From a checkpoint of a small mixture-of-experts model trained on Wikipedia: 3889 steps.
Below are experts of layer 2 (counted from 0) of a mixture-of-experts language model. Rows are named router (the router's row for the expert), gate (a neuron's input weights, with its number), up (a neuron's input weights, with its number) and show model dimensions 0-255. Each number is 500 + 40 x the weight over its row's rms, rounded and kept within 0 to 999. Numbers have three digits each.
After each expert's rows: a language model's description of what the expert responds to. This comes from a sample of Wikipedia text that the model never trained on.

# expert 44
router:441432528553523520544531538504459509473465468527525459545471524566453434579440464467478550453508532558516522481539451511538478486499509529593491433447546554459504523531533541547525426549579499531517536483472516562429564492516496511460469426556457529484500528450493553481498507490515547491524496554472535512512485482483542542513447545495484507490485493452568454538430476488555499601549518436476489470535476465476440478510494508443512502488552558527478513410476517503587490558472486519584540483481560450433479444497395592504447436479507498446534502494497461528438527514534515573553494556551576518503469449502467526489455444504457535468501521484537529511501521537500540480478468578539541470507515525491466489562438405535505469478492537455535579430523478503498472528458437
gate0:444442459488440470496474495456526536555552485520531552497476510491498462518549511461460542489420534544507494517531536564513508457490458483441473449467492461516558440499495539484508575470434482523481507456493455527457456422467485526440462550485499560521407554457467492509492551493490356478510498428506492463445441481516536473505512502543501450514497507477523497537515477514570517486499527521448482493524463487441488462580534460535431553540547461503576568485446454529537413512497490495526503537502522469592490427455436486529497515518528543542547561451505498430535441574497521525499460549496453526464539518528437479467522441514492537470545422468458489557585455502516490527480552517568462503483557568449526466522580537510443497567547498424550534474471484467487567505431474
up0:531515580525558505532472485507542470555462505469497432546527504494524449455479437559530481532546495429553514436476445447467476512463517545539503566565567498545520499510504452512538467502573522512505457497535453424505526547578479494555575401490492484430518527501474492528533515572548537483467462523528571553534500475540465536515468506468513529470616443585493429518505504521503507478530512500499478468441507544539490509459505470503512425448420530497458473547577524450527559503473502470491453485496497565466524553565505506461459435434525441536461421515519511468460479435524523469531534515495500483527447555564492533469510492466566490474473467463502532472534508419513558462460539511452569476483439479445523506416472497508535520411464502550525478504560527578493435469578486
Description: Mid-sentence conjunctions and possessive pronouns in prose, mainly and, but, or, his, her, their, its, then.

# expert 16
router:536487554486512487510485511423416459528456556492556507511511547497503454503529504557546517476580578457522543461521518397523562513497436546496455527515498514433538528478484513549473423512502485455531435532449481595474521521481579521489538465453499542477490561527557454518510454525484469543552465459487560497504467510503526573413587493511506547496514461551483490501523440509510539533451475548488550522495527551444441513489449491539519537458544515552530460536546492505455496515492574496653568495467536463434483513506526537473449602579457556490528515535500513562515513457514438467443435475473469571469518533492496479471539533579458439511480459462510520476498526533495542472507439485529553441459465531503452461527484445545491418507457455507567513547532477473510525496510500
gate1:524478503561472488476444451501533481528565492501478519503466469497519494476523389533475540501520512461534499520534479510513552496532357545549457453491460470487555466553472463463559475481476564542516487445421586501501446481435499540462528483458514471585507484520456505487428472528483540587455526494558542486505573508455435493467506528590563546482538538545459492514469551487516456600455456453490567516517411503522453494460593495562448478514540462525473483539577501472492516494599498537457445559506539401558473469403473504509520460491476507423452510500566474562502520501455525468535515467528425520449521529501565515479501457447501479442524562565499455496517518520447475492530520496523541525515493523485521459556479458482477531469509499495498464571516454521530503489472521
up1:411525474458507542488456489465449438496480539477504525537524574494501396420532487489447555575563513382546500496507503495484530409552527494539489460436542521563492544503522453575566520545485496482494526415423550508503429517487487493492500507568513465564434532475494505515492519503523526454433489480515541427569502531449529443473475475480496465546405505506522501453484471449502419557490540494531552518512491424497407498568481466526511532546536445492431421528512441395485431529585457530518518482517464512542552481423478505466467443407487511498501502510536497462566509537480511502488522456513478494501558517511540538534499466491486493452524551555483479548528486481461472461478513557506547528499493474478538470518453454522490547485496480403556492502503428496504469514517466
Description: Number words, digits and quantifiers, including final pieces of split numerals, such as two, first, both, several, six, 283, seventh.

# expert 36
router:486541503489486542484485498553516497479499580441514475517492443467581486556403479404492501538462499481530511470556564495465488542495539531504448535540510483542547530519521479538505445473514559489477478437449456522477521458437430523558496453490480506546476611427518510521508491497498534499435532484576492517494577514481472433544525549520481466433486505488465552492458520545455473563438522463443481503506547440512570574493427454482474584545511492477563544538499555496423539497440523490481451526412474510491505458467458445455522448480517474503524489524488541529536512542546419483461524579456487429508440495483453495577473547488420559493526429550560537492504523440445457512508495554426546500474505488520530528519535441418508538473563510532455437507469483466496548463521528
gate0:523446489483557503494475555557553480493533470509499505470436478507495534503512574504521398524567511522540529435488475529481524523497552536534473598581521530482545527523506440490487551394512500565473496429497479572481518516517478513499495439421522534417504502565445523512538487486520370494495533472517533504500416479535496497492563590578514481541544434440512458514548420485483484499495507494503565540531470536486494503532529521497476488536498514550517494546519521559520460531540498521529435479565541470493484471476564500489569532519499509537441519507507425527473496451538465543474446561538492434554453544483491488501485536487583475530565429569449539566507526448447467444547560542464474444525518464450574443443493549566504512521479446490467468529479506469475543541506432
up0:524390542454493486417459439541531520542508514487510532495468481533520571457522516449504445547590521514511501452513497478469511523480532462492503513515522503578575563513507498505534577496540425561540522402502455573484455532497423479509484476462529505458535522552480518501565515490483431504484533444512509523536412456561489476464506493609542488503500491449479503511536490542472474524487518483516572535566517565462517498576472523509455542488516564537556492568551516542503468527553496560521412531551589533493491536511507483508569551491512469458499408563521499463512502460534448489551408510482532465475444484466465474593474549477524506541479474566467542522515491472464443429509474504464491456526555546479566450481477611518461523510507436478482508518459437482493519558480505
Description: The word to after verbs and participles, also from, into, would, could, not, e.g. promoted to, refused to, added to.

# expert 62
router:510484491508538567513491503538504508509467484553561454542501434517467563553425433545452526512524596577510488473571561538559498459550482517510449499441529538466512489501524544543529427490514513561479549488508502568446488429509487592525580498511484507445505533447455544498450525535463534457517433561520528482505506557483536452500496465555461509518486441508470420535461579506530458569547493477505512502571498477538544433475519502483478468562476539513480494458526461474505515493517499526525458473457612453444476488487429475577479485509527488450490488477541513491446469551485536541533482537504567485550455467474559502505486531520428453562532562529543517576477538486532533525455440589531469513491516516466515517562522446410512549475466502519530567441549513527563408502452446
gate1:473444439528508533471496482577546475500507508502494530499507423440483515430530530424515474546554441464524528502489538532487406544450461573552550509455480531484485467471510527533504441505539497467503556429500532535498446418495515537583539538506493521485491535502522539499490496487500426540522515475528582450520516547523521517537458434549485472513544534471586486541506473512542467534553572560418492488469479522543523530527504456518485513469521553558469509523484494522468510505477511462491460574486497478543537509533440456433542526442527574478544518456503570476477505498382487531501480523495466478491497484563557480459551505509502542432453527488504461541524447548489476505464499427436465487611469511461606503439549408531487539472590499505415531573460545433477507471507439
up1:451522473498459502530525485456490479555471555461502520527513576576560455575469493572450520478514540519491465474524482453468553458520545481465422482570492506504533528559497494440503549519475452553500448549487452470549569513491493498462492451506531503476494454481523468545546503451525593444498548555480486581485450506471474491498567524393500519471446455561470507466494497505534557490406463445500515512458517463422466423475521549508550510526433462412517504444513473495547474557521539518498534482508520516475479519491535504534447480476534482561480382554492406541538503484567473471499515462488515533509499530473512511550465472536549494587490514533478584501507524467526611438504491554533537499420558490518417477535502590513515475499498433491545454493520429496553521538536541
Description: Hyphens, en dashes, slashes and the word and joining paired items, such as Air France-KLM, between 1859 and 1862, spring and fall.

# expert 33
router:519512452517471530538540540476533499520547422518507517543531550440553508548425536513487526433472485576529553491492500543542516555435485491481516553495469505509490549546576525525522481465495509461435479550515531491549509568439455516521545527524537478513583523451481558505517498532459442526547493503496498487569571504490499493449474471472555385567492550501468534512463482475451494493454491451483554435479555477472570514544477522496476473512462520551505458439515532472495459529459546526535484455388496510445444448493508504497567539425526529546490527460594521477513535540433527476545469476517478516562530481498487571428531529432429488577506515412511495441514545536498396428495500599483568463509491493534522546483443442526464446513529507522489496476516507442522533438563542
gate0:533459526514524484520546473586470516468448610470511548480555431505532478428497503475575536494407452480581563455559449520511531528565501516456411536558474623539515548464468475517511486508457459543545525503431539509489479533430544451515474479531518534568495532482537518478431459534540455473547452510516553539475459524490569503431510505441485491493434534461585487483460494465498437551519536505499497553480478466519476453556435510491505541481430495504542514479516425508581530443479454537484483438460531512448498401482434488489506559508449528505500501550511489524479474470559507507537525539472476486465529516470544514467497422481470554518477442522476534582465482473433521438475523521511491520479492595511520492478495564515539454488456518602545517491539487513510501438545471
up0:512519490514501548443482503446533522476567413544528467497461541474481504560491476469402451508631539480442407492464558496539444464469481430529597476496565431481417453560500528513489533519513563490487511538558442478482473498555501563494538509466485477444513479557454507521583523437502518491452520500490430489570544511524449483534512499561497509525508496573430561496542504506473541457488429478545537458516535522477529522478540471517505402542582509503457534530480610550423468502510521532510516565523503498508498581509546487482466497543550451499485512486481511446506505549447510531413449491497538489507485484519452461525523557537528468522530523525545421441549523529571461505543488540500519475517526413498465516526503485456478540542538478436450528463465487554458522554495520
Description: Single capital letters beginning names or acronyms (E, I, A, U) and "de" in Spanish, French or Portuguese names like Rio de Janeiro.

# expert 1
router:508448567497594468598501460476490478455477599520481460553522488491533479466524486462485485501452496485527413483524537444499514505511520506567487536519535449452525503478485533539558469530531533524502444483460468510486495528480500506504441377512480409528534468568532539582502469471580556511501449408503479486469448504554465526524434505541483434526558528492480489524517514574574533565537511439503470510544575484456449548492538492544510539594506499546524477480431566544501454435456503527501505469552454483495476479524475525508486489480492500579606520532520515542591549477483521522521497525503463536466477513483495580499488460563525441423559473520515513519566564440520581496462465450461497430549503431515558465476470486480548468527485473469458471505497515557484549453512524
gate0:492379488475474519488427471480488517470489459533586469516567418407494525521496498519501556515472519481498512445487496464472411482478531491475519476468548492407477461502516529513550447532429505460439496536581585519475605478473492528453505532518508563518503477464466574561502491478437432503480499465493511465532537456507546491492484507556442464525503546509514558510525418493540456567469531569606492451597482511499478521569450546488460504466447519465492521435555567481482557498498464519526464517484500423600537469464471456498460504476464520545555478485537495467474527576509557492474521492487462530521413528474532505446450534495533520479469487471433509504518529425540514496479580513516534542469492585515494528479498476566469496532465506492409524449481510569512464484511454
up0:503500581519593453459542487457538492497457494549469466537413541502450532438513403456462528455542522473526451493482457481485538473560449557510511474508495536543461574549461541470509500480486494527520475478515484478555479537506472493545536476614455490485483475537494471433485461487566550533465516502451552487495500533569496524476474471462572510511611556444475446530526502584478472503520506503439547533511458498480533460557503434449491451520454520539482535526501483437497410467543487489511470452543532506535504432493504548545539452454530528469495575400508468592521522436494497481558508444515457494523581526554549439505539520442504471518525509455471466444494503536603514447462473459516510487503548409509563493483424522484487496448511470517542484594426506486458512509516497
Description: Plural suffix pieces ending a noun before of, and, were, such as shop-s, install-ments, tim-es, oth-ers.

# expert 4
router:480521481466511527507467470425474431445490544423510463488525504537425481561448484438467470471483490529534487481537476355505491533504532470496470524480523522500550520446479540538430505537482566499429538498487441569481523549466493475539517449403491492554515526463528466490461514518565526486508498499498549488486467456501505551410489532537511490505481482479588464558490544565497518638512574478521489456493433502533384509473421456497525485531440539478468473483491526561533483505518539482498480450441472528572560466533430564538474448433480531503572545464522447536550516496452547483473438519525484532529535472457537492487581500493446537458481526505573542505520475517456496462511478597531454520483481539514533539515446438529484433488495474414504528546547516467520470484532500
gate0:497541516541508525398507508431559488475500503516534559521518394475538527538478512447494530519527525544535456520485561527510454569470485496498530458533569458495522474507538519450457495488527497526529441434529520550541492497488476438513579525460478484496536472531490527484496501527492495612448516461420503468416523487457561483502495482474527435430401486500414430403485550578452468521464421528444541552518499521552501510476474459509493471491470520505526446461474494481425493532490501533455498585477558568518566494464482525541604526532439470520553448415494503515498495507449465549505482448416492499526455528466496479570489494490443567487575553544454542537486517499478559568537502428502526484512558518464526548550461500486467529500475516481507498543496411499578504515477488
up0:523492524503541438502519510547479498442461495537490473476543652538492506455492524507521488485488589502501545550573471477414542505474528461517469467535470482529459531514485478482501500525478465527454529527505455521482509523473494451435423398537493471515478427542548459510480499510522489489566489446591511545550500525497521456496475511542497550576510486509521578589518434466518505443568554488455486487488483516504539419580525507467530494512535541509511540455547462440583539489519508470491453472565432467431508493531540478543486470548476536509461548574515489484514504481547536508497443493550492506478530462571480490466470557533552430562440437468528470473455478522557552428485388590511526542462453564512495476499484539586501489503488513528513438506487558566507534423487478
Description: Determiners and possessive markers before a noun, mostly "the", also "The", his, their, its, and possessive 's or bare apostrophe.

# expert 37
router:466522488530467542558510514481496491466541486437484565490459446507479531497516493465477530505480508532510433501447479533554524523478514522538545451445500474520524560530433554496493528476429529441599512482478515498549432551461515515504490510463512540505483468468447494460537513494471520429523593536549469538479501484504499517528436513490435440475509520533456521427463526519528525478489465516499473508444451437575502436502557502474461560520527553468478433478480561494494513496459586498441442531486512479521539440515515522559499585411429482488514528445516522495445476491490500501475536441494545534607482509493465596489443526499471593464438481488502494457441434539583383499474548512537441478579549472447403442521596479532509551468482507455503485516530496483550513482456571
gate0:456479483453580462472518490513530517548442498507500535474481525491525424552507472468536473425426463507501453452528533542427480469488507451516512570548562555474515556519431494501497475488465507462502517530517555514480447509547490518455512497471533534463512462458507483506560561489455495448511524400436524469530384524482535493449505485557470438449544536420446512455440514536569430440493524454587537506520541446464489521495464606503496508537420492505519531487489498483525470464512432531539505474483504522564495425521510482444588533511455506530579535467494439531514516450456533452524473479525504501522473528473527548474490524460495554562459525481501488480482445467567476495524485538431559579555556522496436473521544527484545493550484518469438490555526477525467603545390513
up0:553532486498388571520457508424499429480553489473494525463510515447479519500524489532443479498513542547491481570445479461554463501506516573482508512482495456496437405572564533483499486563562481610471443470491406528508511482493503481571487470538477558504485471517554453499455471475594553504512450507458484602560554513530473440502523540463550512522448494564544544542533557501467550561542468559494490545470491553561505537510545438501575411498501504467481434525481474486443560488428601525480533496524521502422493519489469533507464444508500482451426486545496494473475471495512500545455542483494441479465531460487454501536579482531524436499533528460562480496473530564489594480489499475528470428498491554485527508494479538508475479485519461501531515451501565507521430476547511
Description: Final a or ia ending place and personal names, often before a comma, as in Jamaic-a, Ethiop-ia, Tuz-la, Orteg-a; also resp, comp.

# expert 14
router:487492515574473500547494556508494556479503470487427572475465528481508517517523531525580530460496533473501544547542470437464528513584535489525485485457504462452482493536557444524532502503545516478426490480565535511474497519528565459476491457473504556472535585510497539548455496459469513565464498486530517562520461563442509546538519509530485577460514481504497436465502469505500545455518438574532525432513521529519509561596510487548468472495468435497540511462439496471444506440556466491508483503440493464444463485510547512411459529466487580539467462445544414530527445450440424486524510477451454442563566496535433501468472512481497534445536490453442555480511527543473536507477505513454581446487463517521427519469532489577441431561572476525507468545436513518429529456589491
gate0:484471468541567487502468454425482470492600537507499492466452528491436514515498495496491416512465483539504597553514570506505533476521488478515414599475574437490473521501472541562483474469572571553481463495526571466445531458490540531489495461474501535434471487466487408583522472479477481498459505500512486522479576499570526504492529485464486518488501475524550484505382527503487456480532501528493479522522500495538571517509539505540471565486490438434488549505501595525521493503535510525510527480447412446497528446449493550579541496472560547472535464419479524537577501545473481473531441421571487535534514529416449434532473486441490490527506433535579534505526497572531517472457500497485476418437447501557438492523496503492510502532519466563493486462437503449509529561504508
up0:516551467430491513448497573559492537554482553525460503553454517496482458497566495469581512450543477497509450479501474485481558520472509471460520402540464512498509421478547472504473501536481452480460531529468444516424465499474490466512480598538540475535478513490519511465512573515519496439430511551484514473558485502405508461576513458492461472464560462533489515436505472478468624510488519533500526504429513552505417535574494448512509508555525512547527442538434442479466420510482508572546465498488526532547562569532537486484461539534472496593492497516453523373493528450502549501478549466522520456495492501517550562469456495539492442513556571513525440511408467432526475544534517498511526509546540414451515498484481512592492544444520486493526510488461482465468442503506480
Description: Capitalised opening stems of names and section headings, such as Mar, Ar, Al, Fran, United, New, plus ograph and Histor in Biography or History.

# expert 6
router:412443387470551482490501476551489459503547525459485488488463510457444488519440536500527492530576480511478518479524455505556490471536504509515565536434464519447490483532565531520522578507584489529479530464450462535416515410480462499447481449483508529514504435466431515480464536515596545493510485486475558517495482465531544477518457456418507410452485470509503513463452512496488494492495514507534484509495475395506544420502444526471501415588466465448455581565455456426517462531460496526491508458445530575562431539516521466464502604501522490527465527455540548491549562534458539540533563455548488479534438462479514471500468476566481528572458533559511454514469514523495458507490546478490541486436563550582460527509492493505502514520514509542466492451482563487461455497520472
gate0:512456480500479487531456507514493517526498485502611527533516537494459488400451476533586468465526518486495505515470528520447466462461553549505498498525549505527478513536504623516547507474522525473473507524453498584440479488447456571472486494522490491516520539558521494467555480435520549478440521462458508547500552475440561572515433463619428543496520579533460489577490432541553475564497544533588534478525549428455536524491485519537437508456528551511481557480511521466435467496517450465613474516502515487494485477497461493512516421463488559496534512501548436489501493505508524471475517432562531491473493470497498513427448516513473499517438430440517562448576454485557503542442518521552569472491440476489436474445476531536513539482497504513505569494590446559466486515498499
up0:484529568498530520527500561449425485457549469493466430540470486490494467561450568485412497477444535463516495487436482522519462508533434525499460483495428493482511500456436481502530488461437465572534502457551490397548502576569514438548487533468525500490422465442437502543448514550472473470474450535461487399478472486476470466534545583481527548460470448482510552435516521464492473491515503459446502512456469593516503473524496458493564514521429462522549502488565477422518494468457485556517461457461458437520554521528529476473483516606482460477413472467522484531543540473541525543518584505419503502525531575495572495478558461482496482470494504552541451477472500485487488485532479490519392495487595499514526477509542498433568505528506487539456487490417492486548484473516464
Description: Opening quotation marks, commas, dashes and brackets in lists, discographies, taxonomic authorities and award tables, e.g. "Raining", Iredale, 1930.

# expert 2
router:529552459564512546544501517500513505501578454468532489544510537582429539435467502416504461528471533411561494456485488548460586465536401524442476464510477467475471502459553493504435488492526573491490512431478508483519565546472533445433500480524484495473576508552548457497455519476499553507535504533562540537482528406483457513518432465483519451465565465563557463529472419495468474507457463538538496477495537488450545505499477466538488546482516522427542470544525553504509464526500514556490520519492550472508471482500442528543535505449515504516457510430554515489608492541529448494506555523518469489547577490526475443466528479475511409496493472535502510444411550447489491474452507474558531503471470533545492537529567492546453482491486403463388523571538489539486465468544547
gate0:538517502493517496445512531458501428486507514503478491531491518447521564532496433468442454515542478513573518422524493556441556516559488450566452566437463533471468489461472462477503533440539537552450464525514515475447436470499535415538482544502512549484494539493508462510564498496517532441558504472497573488556525567483505525491502554549485529554554513529505497530504428580575533435506520483520496425613488531523388482528516511520565504507533489549484501591469448539544514480503487483555471458522526512551474489502488416511490486452479525475442476490507527533566504485484500594513465522496495528573517504448539469548566545583518476533398501485509499573483485468467473421488612493472535566495469556520496464471560508400436473519526499498531440520479547490491466507488510
up0:462529453525512518577482460523480571492567511545513590485582549524511460492480544515523504508483498549446477562516518505508528457458419551427474444552497485569581482538482578523498459583480417450544508524477527478459597550473538536493460521505480459486519481531503538491462506523500480505475482520554459474490437492491545463489500499485486494480450506466452463492487591473464508538507527473417561556402491496485547449444444461487529480530483470472547502453475585469429519514482487549497547497487466508452587465544453530541524447492455478568554524480480443489494538473490530481504542458512566459456526555517471493443511403470510527386494573525593589463585529477496540523536486547495506494471545491490515501511483459551521494472427521449523514559532445477558482488510508
Description: Short opening pieces of words split mid-token, mostly re, we, A, He, Se, as in "we|alth", "Th|re|ats", "A|kbar", "He|alth".

# expert 35
router:429537493489433498451622497456501486535502489482490517507534516516483582572518494509447480517466444482474484531534551503402469539501507517483459468481458472471494505469505505595574419483526445521460537558521512456488502540497478547544466460454514442449502494488536475444441538573544439539463491475532490556499473525489534470510511516410477598416475485547489417472521538455463469500467449433543537542491481566459546549566444449510528434515451457487413468486494462476516577453594496484540518605515567470484477512531549488496519434543597552456460511503476480510493480501529481523509492509491509514505491469473433475558510529432523434508483571485433443517427484480550475502545525513489502501438527419511466511504493493583506448522492453487533520501498507465541489473502445
gate0:508531570581500520515469505539462455457481556556504530515547486503500548540447474470496491507520466448574478425495589592457546454448516601577552566443518474517446488521455452518506569441516506480550470508475498499507454485467533516427486469456536514472568434537512450491476496404437439484544525474452472492582506537471403545483519571557480528428497520457485491507450455505511460525537471554419462554577523505575515525483456526509525446516497485482545520522491505526459486436466443473471447513424595516503460441417518510514556488488510480464494507472446451531537480522511509526481461495551477482454499449479467488453486548517515491499518512487503476559502526486557491474532480515513491412560535516528543434467545431460454536501538470488465537532519531464582495535568532
up0:449465503566531537524452455487488502427496536546569497479485503544497437543463503485488480444614484463565554506547514596512516481436521506510555505512570511504450472550424425564562566453484435527465490511520435547559517500500513429492478514507542496520555488552558459490544540468474490522422516473461475519515444578485504529500530588474510451450450425512477520546482478489567501576517432536459431466552560497538483449493437485551528504543556482478463545488450486472547466502407434461484560495478521535492510477448578477482559563562567449516490572492542450504555540490474537515487523473461489463524550448495505500476510504513563450496523561506473500517428573478552521524530437523545458442513541475505514486477521477519519476477524554424560521510492500480502459454508489
Description: Field names and starts of fields in infobox-style lists and headings, such as Website, Occupation, Born, Died, Location, See also, List of, was.

# expert 27
router:494530497561427521484453542547438484513526521466436438553448466556548490494522475550541447435536429599487505479419497550523487451500510573511496488479498469470543451537512521564542566435511435518512575565461528483518433528521468521527515507491477578495514523464558447487533439500534570546571479461522408532462510450505444488473584525477523497494487532514516491454478496479470461476496439484442526477493457505569437471484540495497500525519460484507454536539452488478466464448413509440508503566451504458501490480559505416524479468533457539468477517521464535492529479524473505476502492487450451493523474475499460577513542476521469402499475485544506511419544562462554471465462553512608459601492561529546485478505518594446459506475426502499521506470509536512457455475567502
gate0:503440460493498495505486483468575562485505492562538488481458473485517550528430489528461480450469455434455492471438578546476461512440554512486524524444548433398481449562434524492459472503492458469480555493444477546555542466505542535430483562542463462495486485484523434503503528408522503442557489490505508457521548559523461481590521490471491464484427512522456475493556506544483500531486587498488490478499524447465493503516570508486467521486487499523487523536516487512378489489515539530492459510505496485547403514570501477589520544460472364452456451462527515488427482493435522517558472573494492550542438580519432506494533518469541558434476469537515528493469538489596527425525467469516511551498529480534482437548551559497478465522523469463444468469474532482525491515473528
up0:510437437550494486521432494487613543477494511501535460479508461465500553502461480528457446495459467453488513511453590513526485516428535504508551479481499438434482437566445570547492478496500443474487562442456448525549541479496522505462510531543482443518538511480546431510504520408486491503553468463475475473528552579538476493564488472460455452502437522543487484467522512544489513501493545470454448494484550444468468515538530473449466484497487512546503523537511496511405487480524575521477498508467473487548432534564469465544505536482465392467464445458507512506396458513407524486551498521513499547491431585508457504453498544457503551470467493536495515475455548478600534472514475475507509553507576508539515437554567575496456483541544482433420505498501530464480468532475606
Description: Opening parentheses and brackets, often after foreign-script names, birth years or glosses, plus raw multibyte byte tokens and LaTeX braces.

# expert 58
router:482502494518450494484434571504500573522431510430521518514478417546534498478477481493470459474494469579475553501449493531496545468529480444557565470510476582444422480575487475512497577504481504551517460500521517435536434447469480446525431531494475561488524518485514437539549515400494508497529549457451565503530423483495487423535480473519456452476460484542472491473474458467402479466462454481537458478524471458548531457478473527470478535487523462558532489532558445502494447522489442502499457530386451518497530498479429410504476495490496491576489458578447498511504435487452505512471471488532505537522439560460509532532467490468503516487467516489489515528504498437531494458524503480500516540505542583487488498493533512392460598493585475537540477580514439416467518423532482
gate0:429447563468534498519450438516475480487531485532479505435519543520509554430447518486448498543529518577538542487417482513492467504465505525455590524497454547491525515521496472489482456414497560512479549500462541509513543477515431534537548547509506536390440475506495456470491556519551522520489542424549588494496521494472453473529481436502511536528508505564526521577509497516502470565409469535544509547521496483548593522479521442480493549435566475565449504504556506513479563485539435578555486437469542487462510538474431506487492549490525432508550481498468545536462483459516505485479410502547474480476498434451427518542558498611526548577430496484447571468461534508491518474418503546484522475504498478516566486498521459571519517544471514499406488490526520503533502492498465
up0:495486389523482497544548562501505489562480502540518513537508525521536496568506474564577489546478468505424481519563534472505513490485510511493418444490578501465503564545513443570501461519543447542494512541509472453446448515505546485494509515479473613618512533485539501517527532419518503507511449564486487533512510521519522516545501491503515461435484511400479523464486467487446496494505568430479560457507459562427439440492524541456541465550452502445549495471478477519504459501498533503405460503496460531423428504502526512512539412524486554423448545535489433430538535632497445500445496520478531528527478524497526501515463509457546494484529531550560461512448491449428467494534464502539542536532556548505499480531535506510489472487575448498581472494517491469420487449499503
Description: Mostly the piece "u" inside foreign names (Yuyuan, Suyuti, Nicaragua, Guangzhou), plus byte pieces of Chinese and Japanese characters.

# expert 52
router:492487546561540554564493497506481488547559501532569446497447487467415550538564532446432540500482531570497474458390450459552528566523473448474498470537483453558474458478509482462497533542493540483469530485505512431499542464486480455575504555551469479431544500499546599499515508550483503472552518527406487499456479552457575512509549527499485509542463527507597508517498483477458441491452559506495496460529457519444465458474517486511427545489562505530475570497443510487536484519523563496509431574464564487514543450489488434529502460484497468545475509488555481479527424454543521562483506498453469487537496552526549480514521464526546519518469478483497513497488421505524523532519573533617440516478523480589521589481543555535569488544522529552488506476504408519457559471514522
gate0:549481525565477511531546475498544457545474543567526514487435526521466449584510436489482478527526545540433359490509544515457510610443528482486520395564536503540446566496480496498535520535504435539453511509552526590457495412549445510498503469550529499466544459485519495477501510496452497563542516467495493477504464464489516471520464468474557502522503527524497491535533434458454472594469484481473451445467481471421467526528509472424462502513511512516452500487525496518519576505476587490384486519472515492524439577569507538483472459398529481521453451506602497540526505468482495493462506435592457519454460535484438486556499492539568536502504490532503448504505532488512520518512506489537426468453483489543506467513573462503479491500470485508502538548527495489431496499488605
up0:537520556571503532502535410494570435526489518549536491519465512425509453517486472493463482489564453507470391500443499512469519567453481480478561384581553483525417524472496490511530493514428445567448544506541534564442532460567486468517457472576581498448502515510481554462520515485489519489547494445496464464504519489543545429478437431483528542536506503482464472514548521478464525564451450478472529425451499444414499472562496464473478438532493476530451457463492539560529590530485597473434504559491558453528493550523529551455519485439525503586513504484519492510518479474509498464459507448534543490464457533484491562535512489513525525450520535529512446442534535500538565493493532475456417547506448483533512471533530502471449461488457500489501536480490501501432515521438577
Description: Mid-word fragments, mostly "at", also ep, ap, ne, oll, in names and common words like Renato, slatted, Heats, contraception, mother.

# expert 24
router:486505559510470475506546508538523545413401495490499467523494462473534519543572449486444518467485500512483538525551495533529451553526471459475542502538438478532508574414389526457472495451450551493525478533457508544480488513474493504491494509512468523558470436536458554585510563521529479470450541542494480527465548543518466449557517535421473501504521462495484494507497552458485485536555468532526525451517450517514475453482518448435534450523528534368533528537569491566451481549455504505478611463524490555473470472471592484468555586495511450517478432459500490546471518500496565498504462485516538495491441523539489396531546422467452506438445497603514528466524457507456434430482497532499556510517542528472510480478470566460531512495440500552474489478517448556472492559497500
gate0:432503536470508533542539527466528485492497430486466522516481477421492537514511545426539500542547474561482520552469506525560405449457551516454490528473463536562440525539531423524439470446418540479543541527513496523547394586526507416458492542530492505511469477483512500434477513502549485436500519496412521438477407552459472518516516537492465457518461537542509456541575429443459474420439564462552550468535479465531521417488486447502457549590488562501502464495477468487460487490478525532503397519517497532486447495448498487458466469544492523489491522592509542532535474497508477508493550483587530509485418519562506522508471496436447531501497453501529515503454431509459410505574496490520511598458528550469492543551491490517507529490517523470512508460470521489503513513436473
up0:489480532429473438487498446437476510528479441489537487518478459423495521455513555458522503559550503527429510505513510479521479444471580506469496437535511476503435592462490482546449550510478461517421531519520497482536518506516581448449501501449500491501490482538482551522523545461542559477503559457571519423539442478506573495446479545542413498479481537482455456468486528377449493511429510485551500417436523532481473483452462422484499495560536493481485505505490605486516469497466499526512464574508491570529449482437472494500455516544490559532538564527480511546536420495524500476537514456579569552475493507508509501442487539490470479509566539460517513490443500534450434556528469400434500495479467529524485505514463514498464555560489434477553563549502447464423505542464451
Description: Mid-word pieces em and i inside longer words, e.g. system, emblem, eczema, commemorate, semi-annually, Janeiro, Unión.

# expert 17
router:483554444512418485511504561548556461508524475461477569513554570501535586541487505498459553445506565516545530584510496505523538492508471501529444550476541519452493555535522483502553485489534410476502546451475505461489447460461513470575457527492466518531513525500486541482537483456540449528454462539435379512523547456487469507473523502475532537527493511401470545528492531495516506470477487431495476471369537529542520512494527587482447445500512486558473421549530471512481469584538459477493502488465580562443482467487497513485552460390541504492453500471588447455514512540517511524517464511522498498521519525462501551489511518442449542588549518491495456481499558484502504448528494557452507563493535514520499440451470476578486477454586468501445557503497529482492477427585483
gate0:431533470531448538453504548526525519471461511425483550517449531534517488490507543499530480468410470529473546542474553505517503542492500518487483518460476438472488508431484515511504554458473501490438523547477517492450407452478442449534475505447503518479536516452494538476439442417520506472505545547473438499582492493584529473530517442506519492555547460481478450445497562513456617431505511561494470460535544557499558505490470503537496526504492495506468472447500483473513596563478546438444529457467494493419493516534502487502538422498483462424456468495541531541454491527507468442497444541485434460494497515535570498485449417420519428483560457528449447590530418506456479560508489464474495533491558406486477464519457461459476516482582435488510510574457518489550461500519527
up0:471519542508527484563545485492531469473483478511536550546463461486541459440444580501508504492406489493556503560504547527549559491510454539484503503538545422421448518475493519509469538521527537522409498546490454548536416537548471487546525488442531470477472534543510548486480481455465530484490446549445431515499502478531484531526529502579545572469430541415454492472524493566526484515554499576470438470541492536488517448481503474537521495484513444501532520524556455533505502473534584565472476481460425563479487518513490522576508374431497389434442477488548511490471494475535525459499498442482417475542508528532524545521509447487520455563524452491491450611477537575498477529504488407487508571436498456476506514506503462499481512525515388477497497511516505543516484511469500
Description: Short vowel-consonant pieces right after a capital initial inside personal or foreign names, such as Bredeli, Saha, Basedow, Buddy, ö, ü.